Weights of a small mixture-of-experts language model, trained from scratch on English Wikipedia: 5002 steps.
Below are experts of layer 4 (counted from 0) of a mixture-of-experts language model. Rows are named up (a neuron's input weights, with its number), down (a neuron's output weights, with its number) and show model dimensions 0-255. Each number is 50 + 12 x the weight over its row's rms, rounded and kept within 0 to 99.
Before each expert's rows: a language model's description of what the expert responds to. This comes from a sample of Wikipedia text that the model never trained on.

# expert 51
What it handles: Inner syllables of words
up0:35 22 53 48 51 68 45 57 72 33 54 41 44 38 43 49 60 41 75 48 62 67 57 39 43 56 51 32 58 53 65 75 62 62 57 59 38 48 56 38 48 50 57 57 55 57 61 54 67 68 53 44 37 59 54 30 48 57 29 56 48 40 58 50 43 29 35 42 45 62 46 58 59 69 77 61 29 82 42 36 45 49 53 47 13 36 40 46 17 47 59 54 49 50 39 42 52 64 77 58 30 56 57 62 47 45 53 43 48 53 55 21 50 56 64 57 34 63 71 52 59 73 43 66 43 50 52 51 42 58 38 53 41 32 51 40 51 51 40 48 62 44 44 50 65 67 56 27 63 51 41 52 36 46 28 58 76 44 48 52 54 38 50 59 62 64 41 39 45 56 47 46 67 43 52 40 57 61 35 23 44 32 42 64 32 42 54 52 58 54 47 58 48 27 31 74 45 68 48 31 45 36 41 56 45 65 61 45 56 57 63 34 46 55 49 46 61 58 45 47 49 28 64 48 38 78 50 56 39 59 44 34 50 57 54 65 41 33 52 49 50 52 41 63 54 42 66 33 59 35 41 51 47 77 63 63
down0:52 47 45 39 61 66 52 57 53 52 38 54 72 39 54 61 48 66 44 59 45 56 39 39 80 32 43 25 58 53 57 50 49 50 49 50 66 44 40 43 56 41 47 72 38 67 47 45 54 58 54 32 48 35 43 38 55 70 39 43 71 80 56 22 53 52 47 66 51 73 50 48 39 42 76 49 57 61 48 27 58 51 51 50 57 28 52 54 43 73 53 55 27 53 47 47 50 63 51 59 38 65 59 52 62 50 56 61 66 57 53 53 50 44 35 63 30 48 40 42 48 44 27 60 49 45 73 62 56 45 44 59 43 36 58 37 39 71 26 60 41 46 34 39 50 59 55 48 56 54 71 53 63 29 32 46 53 48 55 60 65 37 44 68 45 51 69 54 55 40 33 30 50 41 54 25 30 72 36 33 60 51 41 44 45 60 56 44 56 50 51 40 46 37 43 62 58 44 65 60 63 34 56 48 62 38 20 51 43 23 57 32 51 60 46 53 42 44 54 47 44 67 39 56 43 31 42 42 50 30 26 61 64 59 46 63 53 46 42 45 55 73 38 45 48 81 59 59 43 32 56 67 47 61 32 13

# expert 7
What it handles: Infobox field labels
up0:41 49 36 46 30 72 42 40 59 46 65 45 62 54 40 38 46 36 52 58 51 51 33 61 47 24 59 77 41 51 51 52 51 35 60 49 49 75 72 45 55 49 55 39 43 40 40 35 54 53 42 50 21 49 53 54 47 41 64 60 63 54 57 77 37 41 37 49 47 46 50 34 38 54 32 62 68 58 42 63 73 52 76 37 66 50 35 49 56 45 52 52 54 34 49 21 52 46 73 44 42 44 61 66 52 60 63 71 41 47 41 62 50 59 55 68 54 50 57 50 30 29 51 66 40 51 49 67 65 32 76 42 70 57 64 58 57 50 43 50 65 37 61 52 48 56 56 60 29 50 73 46 47 59 74 50 69 48 43 59 68 51 39 40 50 34 60 46 68 37 58 48 38 28 62 38 57 32 55 55 56 36 62 45 63 38 46 53 45 55 28 75 45 58 47 43 52 34 41 29 56 41 66 49 39 52 58 66 52 70 34 55 37 53 52 40 43 40 36 31 39 38 66 62 61 45 45 45 63 31 47 46 48 36 65 38 74 67 59 60 58 54 83 50 62 48 68 37 72 33 60 62 54 48 54 36
down0:69 53 65 51 56 53 59 50 64 37 39 39 30 40 52 51 45 36 57 40 66 44 28 61 42 37 46 47 80 42 51 47 64 53 40 42 40 53 68 29 43 52 44 41 49 34 51 68 52 65 46 52 31 49 65 42 50 58 56 56 50 69 58 54 44 43 29 56 52 59 53 45 28 63 46 40 45 74 68 43 52 59 49 53 33 50 56 29 41 44 73 36 61 62 49 38 68 51 52 46 40 44 55 45 40 67 44 59 58 64 70 49 39 52 56 66 43 27 28 49 54 61 35 63 54 52 58 68 45 52 50 47 56 78 66 38 34 37 57 43 48 22 54 58 42 38 60 57 42 45 32 56 55 64 71 56 46 39 37 75 41 67 55 63 50 55 53 56 38 41 50 50 82 30 36 57 38 40 59 48 39 41 59 53 69 57 51 52 48 47 37 56 35 49 53 63 65 62 77 63 55 75 61 67 55 22 75 31 62 47 35 45 33 38 54 52 55 60 41 44 58 41 73 54 57 41 43 50 39 53 23 45 40 56 59 47 39 58 66 52 52 42 62 46 61 33 66 30 69 51 22 24 52 45 39 43

# expert 45
What it handles: Sp and capital-name starts
up0:47 62 28 34 65 46 43 36 59 49 49 57 52 52 73 66 51 38 42 47 52 71 57 38 48 40 38 49 53 39 36 62 39 66 31 44 23 58 58 58 56 49 60 61 33 17 49 28 53 64 53 46 61 38 45 60 75 55 60 30 52 58 41 40 44 57 63 29 35 49 54 39 43 47 58 39 59 59 68 59 59 51 60 62 67 35 62 51 51 69 68 46 56 66 59 46 51 56 42 30 38 59 52 45 45 56 56 41 55 63 45 55 52 42 57 65 48 38 47 27 53 20 54 64 51 49 73 42 56 46 58 41 24 30 58 31 60 67 66 21 50 54 69 42 36 56 50 39 21 43 48 79 59 61 51 35 55 38 68 56 14 64 48 41 55 38 45 35 65 49 43 37 44 52 63 40 44 50 42 46 71 45 45 35 51 52 39 61 51 46 62 44 53 42 44 58 66 52 27 44 54 51 40 55 43 55 67 43 68 50 55 55 37 39 53 56 88 32 49 72 41 53 51 54 56 51 61 48 47 40 24 49 62 54 41 66 52 45 37 49 55 69 30 70 51 50 40 49 31 67 50 50 61 63 56 44
down0:63 51 57 65 76 33 49 48 27 29 47 39 47 68 61 62 47 24 33 76 55 47 38 51 52 56 47 33 53 56 43 54 85 55 39 57 20 51 68 49 57 25 49 70 44 73 51 57 51 45 39 59 49 44 38 35 65 62 52 50 40 76 50 56 53 31 40 46 31 58 71 68 52 48 61 47 50 65 64 43 52 53 48 64 64 44 52 49 63 75 54 38 57 51 70 69 41 51 46 56 68 57 54 42 39 69 40 51 38 54 32 51 45 48 56 43 37 49 24 56 28 35 76 54 51 38 41 64 43 43 58 67 40 45 52 69 47 58 41 55 53 44 84 55 49 70 37 40 53 48 44 60 60 33 27 38 32 65 69 59 26 50 68 58 57 58 42 42 68 46 60 41 50 63 52 35 59 40 42 35 45 54 37 53 57 40 38 64 51 47 49 45 37 40 64 68 56 46 57 64 66 15 50 47 56 59 63 38 38 65 54 51 30 65 69 36 42 43 55 60 57 57 43 44 39 36 54 50 46 34 41 45 45 35 57 41 30 45 59 57 56 57 44 52 45 57 32 53 50 57 62 44 40 45 41 40

# expert 38
What it handles: Latinate word stems
up0:54 62 45 47 63 31 44 36 45 41 58 46 27 67 54 66 72 52 48 38 60 69 59 52 45 66 47 21 23 55 33 63 51 38 32 50 40 55 39 50 53 52 58 38 75 39 58 49 37 80 44 66 73 53 27 61 54 47 54 53 31 72 50 55 50 48 61 47 57 50 32 70 38 34 63 44 43 53 29 36 83 46 46 41 54 36 36 23 49 49 45 58 57 67 27 45 68 41 52 50 49 45 40 26 47 50 56 63 30 65 51 57 46 36 48 36 45 51 14 58 52 53 64 37 37 59 68 53 30 50 65 47 53 49 51 68 40 53 65 32 56 42 54 42 59 60 34 70 51 54 56 58 60 44 57 28 35 60 46 40 63 51 56 54 27 72 61 52 40 50 59 48 40 51 41 58 56 40 40 26 50 71 65 46 61 54 44 47 52 46 50 70 41 46 46 39 54 66 65 58 68 55 46 56 42 63 82 66 37 42 44 61 46 51 70 49 41 50 59 55 55 55 39 34 30 39 51 51 46 50 44 62 59 30 47 35 54 47 62 33 46 61 46 56 45 61 36 40 47 59 68 29 70 46 47 53
down0:30 42 39 37 36 58 41 60 60 62 54 62 49 52 60 46 25 55 59 64 44 53 62 38 44 44 38 54 34 58 70 54 44 52 61 40 56 57 59 45 56 53 66 52 38 30 83 36 54 29 62 42 68 62 75 53 37 60 46 42 59 56 65 29 38 18 60 44 44 52 57 41 71 37 53 44 30 33 43 71 60 33 62 56 58 46 48 51 16 34 46 68 38 55 57 49 53 49 57 59 32 50 53 42 44 55 58 64 65 39 40 51 45 50 54 47 36 21 39 39 69 50 54 66 44 56 65 46 53 36 72 31 67 57 32 48 62 47 55 55 36 41 63 48 62 46 63 53 53 57 52 52 59 44 49 61 41 64 17 50 39 73 53 51 70 58 57 50 41 49 42 61 62 39 58 55 27 45 49 43 30 45 40 42 78 45 65 27 51 70 42 60 46 56 36 56 54 73 42 23 23 46 61 69 42 37 62 50 36 60 44 44 73 51 54 51 64 51 64 47 46 50 55 39 76 66 35 51 43 40 58 40 61 44 60 39 53 26 42 65 38 47 65 55 55 44 51 62 58 40 50 51 43 50 39 37

# expert 56
What it handles: Foreign name syllables
up0:70 45 39 39 52 56 44 69 43 47 54 61 52 69 59 43 43 48 39 46 40 29 58 37 39 53 49 39 63 50 44 41 57 68 19 77 64 59 53 59 55 48 46 54 53 58 41 60 41 45 34 48 47 62 54 66 49 41 23 56 50 66 56 52 71 42 46 40 55 52 53 62 41 42 36 49 47 56 36 39 48 43 60 79 33 53 42 40 32 67 46 25 23 25 31 70 54 58 45 59 66 40 51 31 50 60 53 57 62 70 47 51 54 52 53 34 62 62 85 51 62 83 44 55 30 69 60 63 39 67 45 41 32 36 43 40 64 57 53 71 33 50 43 69 45 49 57 62 47 56 61 51 73 37 61 48 45 31 51 49 51 60 42 37 54 49 44 40 50 54 56 39 38 57 61 48 62 50 54 51 47 37 59 50 35 80 37 69 27 47 39 41 42 61 40 72 63 60 44 61 30 39 41 49 62 46 60 54 57 78 45 45 65 45 53 44 63 47 33 65 44 39 51 70 64 57 57 39 55 34 55 35 42 46 50 49 32 47 19 62 67 62 51 31 46 48 44 69 48 32 56 47 41 60 38 45
down0:48 23 49 38 40 68 77 57 49 42 37 61 44 49 49 53 30 73 44 45 56 59 40 40 36 42 72 61 57 67 43 49 36 46 60 82 47 62 55 59 59 36 36 69 58 55 42 59 36 57 68 39 48 32 29 66 53 39 41 47 46 44 57 49 36 48 38 57 75 54 55 53 41 39 54 34 65 61 32 31 37 37 41 69 33 55 51 47 50 68 44 47 39 50 43 50 39 37 48 63 49 66 35 36 44 56 46 31 51 57 47 69 38 61 52 36 73 52 54 60 49 60 34 33 42 55 34 51 40 54 54 39 39 41 35 39 40 52 45 39 44 72 51 74 28 58 44 69 28 54 57 21 43 54 47 58 74 43 46 70 42 58 44 46 55 36 58 52 53 46 63 66 49 67 60 52 27 63 41 62 60 37 59 35 51 63 52 62 50 70 63 61 39 30 43 49 62 78 49 55 44 47 51 51 71 55 54 51 58 62 49 35 47 31 64 49 33 60 25 52 27 60 40 49 46 39 56 53 48 66 56 60 44 55 50 71 32 65 68 37 64 75 45 36 54 64 40 52 26 39 39 56 59 51 54 63

# expert 0
What it handles: Capital-initial name starts
up0:58 34 46 52 59 67 31 46 67 55 43 49 43 44 48 37 44 62 56 46 49 58 50 37 56 47 65 39 54 75 42 46 66 33 69 52 32 62 52 48 39 34 45 54 26 74 41 44 44 36 46 46 39 55 55 23 46 46 35 25 62 25 45 38 65 23 44 64 41 52 74 52 42 48 44 65 55 72 41 59 36 62 36 41 46 37 66 47 60 48 33 35 63 38 56 44 53 55 64 42 73 45 60 44 64 53 27 53 54 60 27 61 39 52 60 62 57 44 59 48 51 33 36 62 49 64 60 44 41 30 42 23 49 53 39 55 42 61 40 56 31 56 58 20 70 66 63 56 53 28 53 57 59 63 38 51 56 51 65 37 70 62 45 59 59 47 58 18 47 45 36 34 62 38 35 40 48 77 61 43 46 51 60 32 59 58 67 52 48 43 53 31 49 35 76 67 64 68 52 49 39 53 43 54 46 65 65 62 44 38 51 54 51 65 56 48 64 42 53 46 71 53 42 47 80 51 51 60 74 31 62 44 61 52 55 42 45 60 25 46 45 61 42 68 58 50 56 47 62 49 52 62 49 32 41 50
down0:39 55 68 68 49 55 54 46 34 45 49 38 74 34 45 55 57 50 44 48 59 47 52 55 53 58 47 42 69 42 57 34 46 50 56 37 46 52 63 43 54 69 56 58 48 32 48 36 46 44 47 68 62 39 52 44 51 64 64 58 39 69 48 43 39 38 70 57 41 52 51 73 55 41 26 53 27 69 33 60 81 34 65 42 70 48 46 56 57 60 53 33 41 47 40 60 41 61 50 49 41 35 38 33 57 60 50 50 39 58 58 41 55 58 38 42 41 48 53 53 54 48 45 38 61 57 52 36 51 48 41 42 41 51 49 39 50 69 43 89 59 57 50 40 42 29 72 49 57 86 39 46 45 20 48 57 48 39 56 45 68 45 30 40 56 35 33 38 30 35 58 69 53 63 45 51 39 50 58 46 57 34 63 38 39 50 47 61 45 49 33 55 64 36 72 74 30 37 41 45 29 33 52 85 50 51 29 51 69 61 63 45 55 46 50 47 56 48 55 69 47 16 56 48 54 52 38 69 53 50 57 52 32 69 37 55 25 46 54 59 63 37 37 59 59 41 67 60 63 67 60 37 47 60 71 65

# expert 62
What it handles: Learned word middles
up0:62 32 30 36 62 40 42 59 41 38 55 46 41 50 36 37 46 51 67 48 39 67 39 70 80 40 52 76 63 50 37 61 46 47 43 27 58 53 57 60 32 80 51 67 33 52 79 47 54 53 59 52 48 54 59 55 54 42 40 40 40 43 51 59 38 49 30 71 45 82 29 54 54 56 37 49 44 44 43 57 46 46 30 67 33 40 33 51 64 36 49 59 60 36 29 49 60 40 48 52 65 44 55 33 27 51 37 55 56 62 56 67 64 52 55 44 45 34 66 54 51 58 52 65 71 25 35 38 31 53 46 60 44 46 58 47 56 48 39 31 42 62 24 66 54 56 40 55 44 57 47 39 45 46 64 60 62 57 27 52 82 45 44 50 47 61 62 37 45 56 71 40 54 40 22 36 55 41 46 46 45 56 59 55 68 50 45 51 54 45 67 55 58 53 65 63 58 54 35 68 67 51 43 58 63 47 38 46 60 53 45 41 52 40 65 56 49 47 47 38 36 43 34 76 55 59 49 35 59 68 49 40 77 48 62 25 41 35 57 53 46 59 57 63 38 43 69 56 33 44 66 40 55 70 31 36
down0:52 40 51 53 57 30 46 47 41 52 26 66 31 53 40 59 52 59 22 38 44 57 29 71 22 58 52 34 39 48 59 50 61 65 45 36 50 42 68 55 56 56 60 37 46 57 58 39 39 48 41 60 37 50 55 79 60 39 67 27 29 47 28 57 33 44 31 55 62 45 64 49 70 34 35 28 57 37 44 89 38 37 43 44 57 56 36 39 63 51 66 48 69 41 50 62 49 56 39 49 60 49 64 25 48 48 43 39 43 56 52 47 42 54 42 56 53 66 49 83 57 53 43 50 60 72 51 33 69 44 35 50 22 39 49 53 54 46 63 46 55 47 48 55 38 50 61 48 48 35 48 28 52 42 46 49 41 52 52 50 51 60 31 35 59 59 51 58 58 29 48 75 67 56 34 34 60 52 57 40 71 51 51 48 72 39 54 36 32 61 56 26 46 62 67 58 35 33 45 46 60 42 43 42 41 68 65 67 70 51 64 39 63 71 46 55 41 64 64 65 56 64 48 64 61 44 58 40 69 53 49 32 56 55 60 51 41 42 60 44 39 48 68 46 44 64 60 41 52 60 41 76 43 43 32 55

# expert 57
What it handles: V and given names
up0:31 60 34 46 62 41 52 40 57 52 33 66 51 52 43 43 56 42 61 38 42 33 55 61 38 55 59 61 33 59 51 62 62 43 56 66 30 55 45 41 33 54 16 61 67 54 45 62 46 55 42 35 27 61 46 43 49 48 64 65 45 64 53 54 51 58 63 53 57 55 49 68 51 39 46 64 59 46 52 71 34 52 36 51 42 52 67 35 41 71 47 70 76 56 51 27 48 51 51 50 69 56 45 62 48 37 46 55 54 53 71 23 66 52 41 32 43 41 51 71 55 68 43 48 39 34 62 45 42 49 40 50 46 61 49 56 50 48 35 57 75 30 47 57 51 53 63 48 72 33 55 30 60 41 47 58 49 66 46 54 43 32 48 55 52 38 66 70 57 58 63 61 39 41 58 62 46 38 06 44 47 35 54 50 63 64 48 34 41 49 37 71 38 46 68 51 29 50 47 45 65 55 69 54 44 55 51 43 45 58 48 72 39 49 62 66 60 83 28 16 72 37 40 38 41 59 50 35 65 47 49 34 56 73 65 43 60 54 55 42 52 47 58 52 56 59 19 57 55 36 44 42 62 40 33 53
down0:40 44 55 34 53 57 45 64 53 53 60 70 63 27 55 43 48 53 34 37 40 48 65 50 57 40 59 29 31 26 30 47 59 50 29 57 35 58 45 47 48 38 51 75 49 60 45 36 70 57 46 35 48 54 61 63 81 61 44 54 41 54 41 73 53 41 57 45 54 43 51 50 65 47 64 38 55 36 59 63 71 38 51 46 55 50 50 52 50 42 55 38 51 46 54 43 74 54 32 38 46 53 60 21 34 57 57 55 42 50 45 70 75 54 53 36 34 29 53 45 49 34 45 58 44 44 39 48 40 32 52 63 39 46 32 46 38 52 76 60 58 59 33 59 56 42 60 50 32 50 56 36 43 46 70 55 74 61 60 44 46 64 43 42 59 66 42 67 80 42 26 42 57 56 76 54 50 53 50 67 57 51 30 44 58 60 45 78 38 43 54 39 48 39 63 45 40 43 45 32 52 42 64 49 59 62 28 49 68 63 55 56 54 60 78 65 59 59 59 57 43 64 63 34 43 31 45 52 44 39 37 37 59 67 41 51 24 44 47 39 70 45 35 40 45 67 48 68 28 80 51 48 49 61 30 53

# expert 24
What it handles: Name-start syllables
up0:53 57 40 43 49 63 49 36 59 35 53 23 34 75 67 56 54 49 25 56 56 66 42 56 53 31 47 75 53 33 59 47 41 54 31 24 49 55 57 42 76 74 59 44 59 38 39 39 37 57 43 50 71 38 52 61 53 35 49 57 38 52 55 58 58 60 29 47 61 45 72 25 49 51 39 45 47 59 41 37 70 61 48 52 50 35 30 55 70 27 34 49 43 60 42 26 61 54 54 33 51 48 67 59 44 54 42 48 45 35 60 68 48 66 51 52 35 64 46 20 33 48 32 49 49 40 52 64 53 40 65 52 54 45 54 48 39 56 50 36 57 44 35 81 40 72 56 52 35 42 70 67 51 57 74 38 36 48 71 46 44 52 44 70 60 28 45 47 41 43 56 64 42 49 43 31 45 49 47 47 49 65 43 56 57 45 44 48 46 66 69 52 48 56 40 60 58 36 59 55 68 62 41 60 46 31 79 44 69 38 51 59 32 41 34 49 58 56 75 39 44 71 63 57 65 35 45 57 51 68 64 61 56 54 56 34 47 60 54 66 40 72 54 25 43 59 57 61 48 46 56 55 57 30 55 52
down0:53 58 66 64 45 34 45 50 65 48 44 61 53 60 63 15 63 55 62 71 44 33 59 40 35 44 49 44 57 59 62 34 46 59 31 40 34 68 60 31 58 49 42 51 83 54 45 63 62 48 48 56 34 40 43 62 60 12 42 34 35 44 68 56 65 58 41 54 56 64 56 44 40 65 33 58 58 53 24 47 58 59 37 55 53 43 60 50 64 60 36 50 37 69 45 58 48 67 38 50 42 41 40 43 73 60 57 66 55 32 71 52 48 38 60 40 32 62 46 35 51 53 55 50 39 48 70 51 44 67 52 53 72 69 54 43 41 57 37 61 33 47 57 21 50 44 50 37 49 39 46 59 60 61 45 40 43 63 37 65 42 68 40 55 82 40 57 54 44 57 51 41 46 41 38 71 36 48 50 38 67 57 47 73 51 55 41 43 31 50 63 73 47 52 76 64 48 48 54 57 35 66 36 31 46 53 43 60 50 28 45 46 27 61 49 50 66 68 28 45 50 46 33 46 59 46 51 64 40 41 43 57 38 47 50 53 65 49 51 37 42 56 54 28 49 64 48 40 47 51 35 72 39 19 46 44